config = dict(
    n_layer=8,
    d_model=192,
    n_experts=24,
    experts_per_token=1,
    d_expert=384,
    d_shared_expert=0,
    activation='swiglu',
    moe_layers=[1, 2, 3, 4, 5, 6, 7],
    router_score='sigmoid',
    normalize_top_k=False,
    routed_scale=1.0,
    balance_loss=0.000112,
    balance_bias=True,
    init_std_router=0.0228,
    lr_router=0.00154,
    n_head=9,
    n_kv_head=1,
    head_dim=32,
    vocab_size=32768,
    norm='rmsnorm',
    norm_place='pre',
    norm_eps=1e-06,
    positions='rope',
    rope_base=10000.0,
    rope_fraction=1.0,
    qk_norm=False,
    attn_scale=0.177,
    tie_embeddings=False,
    parallel_block=False,
    init='normal',
    init_std_qkv=0.0368,
    init_std_o=0.0,
    init_std_up=0.0368,
    init_std_down=0.0,
    optimizer='muon',
    lr=0.00898,
    lr_mult_o=2.0,
    lr_mult_down=2.0,
    beta1=0.9,
    lr_head=0.0104,
    grad_clip=1.0,
    warmup_steps=200,
    schedule='wsd',
    decay_fraction=0.739,
    decay_shape='sqrt',
    final_lr_fraction=0.0,
    batch_tokens=65536,
    seq_len=768,
    doc_mask=True,
    train_tokens=305000000,
    steps=4654,
    dataset='wikipedia_en',
)
Below are experts of layer 3 (counted from 0) of a mixture-of-experts language model. Rows are named router (the router's row for the expert), gate (a neuron's input weights, with its number), up (a neuron's input weights, with its number) and show model dimensions 0-191. Each number is 200 + 40 x the weight over its row's rms, rounded and kept within 0 to 999.
After each expert's rows: a language model's description of what the expert responds to. This comes from a sample of Wikipedia text that the model never trained on.

# expert 8
router,234,233,169,207,167,189,231,206,192,133,279,218,178,225,189,180,198,188,213,211,201,271,130,268,149,180,85,239,248,221,236,196,145,254,187,224,182,197,235,103,219,219,141,216,235,141,72,164,222,234,243,155,254,224,183,202,224,222,201,234,142,182,266,186,216,174,154,140,230,147,169,183,241,205,133,183,152,206,164,235,218,256,180,220,201,234,201,168,157,201,164,226,242,204,133,188,226,130,179,213,270,176,271,221,222,165,224,254,157,259,124,159,287,240,143,210,191,248,293,256,196,224,236,259,180,258,173,236,231,193,175,207,210,282,198,199,260,164,205,301,199,258,233,247,195,199,151,207,177,261,207,158,222,230,234,224,211,168,160,191,186,219,162,216,202,240,157,134,215,188,143,178,253,205,189,204,182,160,247,225,234,243,217,193,162,183,182,227,204,243,191,170
gate0,196,168,173,155,206,204,190,243,173,156,218,210,157,187,178,276,215,202,238,142,249,209,175,222,200,180,245,227,211,134,162,217,175,248,230,203,207,130,217,121,115,198,154,169,205,176,153,182,238,203,178,149,194,173,180,188,99,165,253,238,179,126,148,252,170,147,175,225,248,233,216,178,196,273,161,139,172,210,186,187,196,172,234,198,226,220,272,108,163,299,163,188,141,160,232,177,265,201,138,167,245,231,104,263,239,216,247,171,223,220,258,222,251,226,185,167,240,183,199,237,182,247,121,129,219,176,242,234,178,210,169,216,250,187,194,238,205,181,202,230,180,279,271,206,195,220,196,180,256,177,202,228,199,249,214,233,205,267,178,183,213,167,195,152,320,252,237,181,267,213,246,208,174,128,180,202,235,170,210,238,207,225,141,186,184,99,225,163,254,229,189,207
up0,216,171,181,205,185,116,246,168,204,231,232,172,166,227,143,253,202,175,157,217,165,174,260,182,216,97,172,262,212,142,235,259,175,159,240,193,189,217,244,194,186,103,183,184,207,186,206,197,200,266,274,199,185,224,310,192,168,210,202,176,103,181,188,238,230,214,327,263,206,260,193,191,214,188,189,182,229,170,210,165,194,202,220,186,176,199,185,191,172,267,232,142,218,260,152,199,151,237,188,155,157,203,206,165,249,240,179,179,170,258,151,267,197,230,168,241,152,104,159,240,224,211,266,211,168,212,156,258,188,161,295,261,167,147,158,131,166,197,197,226,151,243,243,208,135,240,207,184,232,155,202,206,217,190,176,174,186,197,172,184,214,234,193,95,221,135,190,225,122,171,230,223,262,132,244,190,208,125,204,190,235,147,253,205,169,175,186,205,200,217,161,217
What it handles: Measurement units and demographic wording in census and geography text, such as sq mi, ft, km, age, and table separator rows.

# expert 17
router,240,191,203,128,99,146,223,210,150,212,214,185,146,261,205,294,212,102,251,236,226,206,191,254,206,148,185,206,227,209,242,202,208,171,189,154,283,212,185,109,167,179,183,207,252,181,141,198,159,283,205,162,182,171,182,177,205,187,199,223,198,214,209,211,205,191,158,161,182,195,101,184,214,241,216,276,148,216,166,274,202,233,211,138,213,219,188,237,215,274,157,193,181,208,197,187,148,178,146,278,210,168,269,188,287,174,219,310,111,206,190,220,212,236,210,118,122,230,165,228,226,233,190,225,127,261,185,174,236,222,140,171,272,174,183,213,238,164,220,189,202,254,193,168,190,204,160,255,206,249,208,103,183,251,210,118,270,142,134,226,178,186,215,190,276,214,191,225,201,176,172,208,215,205,226,153,204,203,249,170,208,210,236,215,197,195,186,214,144,212,189,182
gate0,221,196,164,193,170,210,163,256,102,95,202,214,155,219,153,210,206,94,141,243,120,223,199,188,182,149,204,254,166,171,206,262,239,208,219,174,169,176,224,187,144,250,165,216,233,210,213,236,222,244,206,179,224,186,263,192,166,187,275,165,179,248,261,129,192,189,182,184,140,169,254,175,239,179,135,179,210,205,201,174,253,217,191,176,194,258,160,205,155,184,247,180,228,194,196,150,227,196,217,200,195,169,186,191,248,162,241,212,176,164,242,201,242,183,238,166,199,163,194,110,233,240,161,154,196,284,168,197,198,175,226,177,214,255,152,216,155,178,206,199,261,188,213,122,257,302,247,226,121,184,161,244,166,201,237,171,232,183,160,190,163,219,247,219,230,234,201,248,294,245,262,274,182,204,112,208,273,155,101,248,168,291,192,237,246,207,228,191,195,183,204,221
up0,259,200,271,240,292,202,158,216,208,288,193,253,181,214,178,158,183,214,215,169,247,226,160,142,158,186,206,209,217,174,188,219,133,252,177,244,167,203,206,234,192,226,241,148,215,167,110,184,170,191,270,178,188,152,201,260,189,250,152,115,242,178,208,231,255,217,169,209,142,179,282,235,145,189,188,204,167,231,217,205,175,189,203,177,244,196,215,257,221,144,200,203,263,219,146,279,168,232,263,172,186,192,176,179,151,242,246,141,201,287,196,180,198,204,152,167,205,177,272,243,196,159,277,184,243,189,206,204,160,171,157,216,183,180,200,176,214,243,310,196,171,196,186,165,136,202,143,177,218,221,266,210,174,217,114,274,147,209,178,200,169,249,203,179,206,164,130,256,108,222,248,215,211,236,113,275,209,212,143,228,206,159,220,166,114,244,211,205,172,243,247,200
What it handles: Past-tense or infinitive main verbs after was, to, he, such as won, made, began, run, played, released.

# expert 19
router,206,168,137,157,140,147,250,201,163,199,274,222,130,260,229,202,166,116,183,215,129,182,195,237,159,174,164,244,251,236,193,192,150,234,168,231,224,184,269,146,253,183,282,198,219,198,182,201,230,209,233,169,257,221,158,163,158,165,159,274,147,223,210,210,198,201,182,178,130,170,105,205,189,230,131,206,233,216,139,182,119,195,219,247,250,203,245,138,147,279,219,266,210,208,158,192,168,174,147,220,252,209,230,233,222,191,227,284,172,266,101,156,205,283,153,205,169,185,229,163,246,212,240,195,129,228,151,248,144,144,190,193,276,212,166,177,271,146,192,232,214,275,183,192,139,193,224,194,187,175,190,159,199,182,201,171,228,127,161,166,174,190,197,151,260,243,257,208,201,185,172,213,204,242,196,172,242,224,169,202,232,248,219,214,128,223,195,228,145,217,188,172
gate1,190,302,221,178,287,195,252,223,275,171,204,205,209,221,132,119,142,198,146,236,256,174,167,151,154,231,225,220,201,205,247,258,186,224,203,183,170,180,209,177,168,203,168,221,240,166,292,237,193,217,228,198,265,185,203,228,186,233,176,262,153,206,226,199,220,239,129,253,203,244,203,156,180,83,158,118,232,265,235,184,154,153,197,216,169,170,148,189,233,158,142,130,219,114,248,189,262,179,174,217,271,211,178,218,171,172,167,235,181,243,230,253,263,158,208,236,176,171,211,191,191,210,153,144,198,215,143,203,117,215,189,229,186,184,186,136,179,228,175,221,158,252,120,186,190,194,179,198,211,235,212,215,203,273,228,186,184,198,90,201,211,211,185,227,258,243,197,223,178,184,153,195,283,183,191,302,204,221,197,231,164,204,295,226,212,213,213,234,246,265,237,195
up1,206,260,177,245,210,185,228,220,219,188,212,208,176,348,198,250,200,203,182,214,200,170,150,193,144,166,120,234,240,133,236,169,220,168,243,189,127,176,179,178,157,204,212,236,228,151,163,254,193,177,207,142,165,157,149,205,232,183,171,193,233,201,231,180,243,210,202,173,239,233,255,144,186,162,273,163,186,265,225,239,158,120,215,245,156,125,120,172,199,177,298,150,184,163,262,140,200,264,232,197,190,203,180,248,68,193,205,166,157,215,165,215,247,207,192,204,147,201,180,150,223,161,247,207,153,109,157,253,126,244,251,229,214,247,219,191,211,175,149,189,185,167,171,263,251,226,176,162,214,200,199,253,205,190,262,220,206,129,230,191,232,235,202,262,242,225,197,217,189,160,171,167,182,174,214,213,214,174,260,202,223,225,126,219,277,181,167,165,190,264,159,240
What it handles: Articles and possessive determiners before nouns, such as the, a, his, its, their, and possessive 's.

# expert 23
router,195,185,173,156,110,119,247,116,205,174,225,191,191,241,226,202,177,175,261,173,164,217,208,242,105,189,86,145,199,159,264,190,167,234,214,263,283,183,224,163,194,206,225,218,229,205,175,188,178,216,229,167,214,214,243,202,210,254,201,193,151,202,229,152,231,163,147,184,280,157,202,244,215,219,132,243,213,201,163,219,165,208,189,237,188,214,129,259,204,242,190,180,147,190,119,227,138,207,168,282,301,260,285,251,215,154,217,222,133,230,139,188,203,267,176,172,158,223,248,144,272,219,212,233,140,282,188,216,193,167,179,203,222,182,166,162,260,195,206,292,213,268,211,186,167,217,209,171,163,223,225,161,266,211,223,193,199,161,202,255,208,184,173,171,184,237,195,173,210,164,176,209,285,213,225,214,238,196,247,189,241,280,264,182,214,194,216,216,184,260,172,146
gate0,154,182,209,208,141,189,221,137,221,158,162,192,187,248,285,179,79,231,214,148,121,198,243,184,218,171,189,228,124,215,210,226,229,206,198,178,264,169,132,190,198,274,231,207,189,146,229,222,143,201,221,226,190,265,173,152,174,239,217,189,193,262,165,211,141,213,123,185,155,242,165,272,233,195,213,206,183,215,179,199,236,212,149,187,167,246,196,253,148,112,251,166,212,188,95,152,202,246,292,176,249,180,185,273,211,173,227,252,219,155,198,228,204,239,181,191,255,157,232,204,251,240,280,240,227,263,185,183,227,223,129,241,237,203,164,185,235,155,233,229,254,239,213,191,195,191,245,215,206,198,208,212,250,179,154,215,167,163,217,219,213,135,160,111,188,205,158,180,199,209,233,222,274,179,181,186,252,163,182,155,141,264,167,230,175,236,153,149,165,164,211,308
up0,218,207,231,187,187,248,269,214,198,231,173,172,182,174,161,223,301,188,205,197,318,155,184,152,201,245,153,204,194,175,186,182,215,224,229,166,142,242,253,184,219,184,282,179,77,233,184,163,224,117,196,216,172,172,200,233,259,246,227,171,187,179,245,212,172,120,210,202,227,144,145,216,226,183,256,226,312,167,178,198,150,238,213,217,196,193,267,177,166,239,217,201,233,199,273,152,137,125,165,209,163,154,176,175,207,245,242,143,253,261,196,195,162,177,148,192,228,176,196,151,166,219,155,159,143,169,192,223,154,233,190,240,181,145,187,196,212,262,236,140,225,174,146,283,191,200,166,249,214,209,206,144,168,213,127,198,194,161,221,258,259,234,198,187,125,122,170,250,169,154,184,198,118,206,190,211,183,273,151,199,161,274,201,228,148,175,209,183,195,175,202,159
What it handles: Field names in infoboxes and lists before a colon, such as Genus, Born, Location, Edition, Years active.

# expert 3
router,232,210,167,169,160,181,249,185,193,231,260,212,164,227,227,191,188,182,241,184,164,242,220,269,188,182,173,217,187,245,269,193,113,187,229,200,246,143,278,168,168,224,183,221,295,199,159,169,153,298,158,141,226,240,258,249,143,226,203,239,118,128,252,139,226,181,183,227,216,145,125,210,220,242,194,244,176,236,134,254,164,200,138,224,206,199,141,196,208,252,220,293,230,145,174,185,102,206,184,250,287,187,211,278,185,134,197,192,149,248,169,222,216,214,223,210,179,248,172,207,206,220,212,185,123,254,160,210,241,160,175,201,261,217,281,163,241,194,238,254,169,205,178,185,194,166,206,221,225,197,168,130,144,263,242,211,218,169,147,229,177,232,172,165,198,184,218,202,171,186,117,248,201,246,185,149,210,299,218,166,250,194,199,195,162,192,219,228,211,243,166,219
gate0,205,182,92,152,219,206,201,166,215,223,242,218,183,254,238,216,212,199,146,144,182,175,141,223,181,141,222,219,229,213,277,211,206,162,161,185,210,235,197,142,186,223,189,132,112,176,193,173,144,257,204,176,196,230,211,164,193,207,191,189,172,285,173,176,254,266,225,182,212,199,211,195,142,192,201,186,180,297,196,219,231,211,177,251,161,193,246,141,196,181,187,187,190,229,208,213,194,180,236,210,233,221,167,285,125,183,173,219,244,227,231,159,264,170,219,262,193,239,202,235,179,204,260,189,65,185,256,275,243,227,161,183,213,258,250,223,220,173,170,152,259,129,118,199,163,166,209,228,176,186,157,124,240,148,153,104,254,275,181,176,181,222,92,196,195,210,166,193,223,258,109,253,143,177,163,192,174,188,161,261,179,204,150,176,215,237,229,206,234,216,211,231
up0,196,219,209,246,188,226,277,216,219,206,150,122,187,231,237,202,224,235,130,216,224,146,226,164,225,175,192,174,173,214,209,194,169,216,148,221,234,234,194,148,175,135,225,206,155,232,165,259,192,271,178,138,258,146,141,240,165,171,206,226,181,202,254,204,179,199,109,253,283,216,158,205,219,193,206,214,209,244,213,220,305,156,182,173,188,165,192,185,147,145,198,224,232,202,192,96,242,190,232,286,264,187,251,264,185,179,210,182,162,197,188,141,254,167,252,197,230,159,212,244,245,260,213,209,166,132,219,217,242,228,206,178,202,267,235,169,222,150,208,230,207,167,227,183,229,139,154,216,216,214,192,237,247,162,242,172,228,220,222,245,114,273,119,199,244,223,217,250,218,248,159,206,158,165,153,152,187,203,164,176,234,207,205,170,180,283,320,131,201,299,200,231
What it handles: Sentence subjects and head nouns right after the or his, such as it, he, they, name, film, species, location.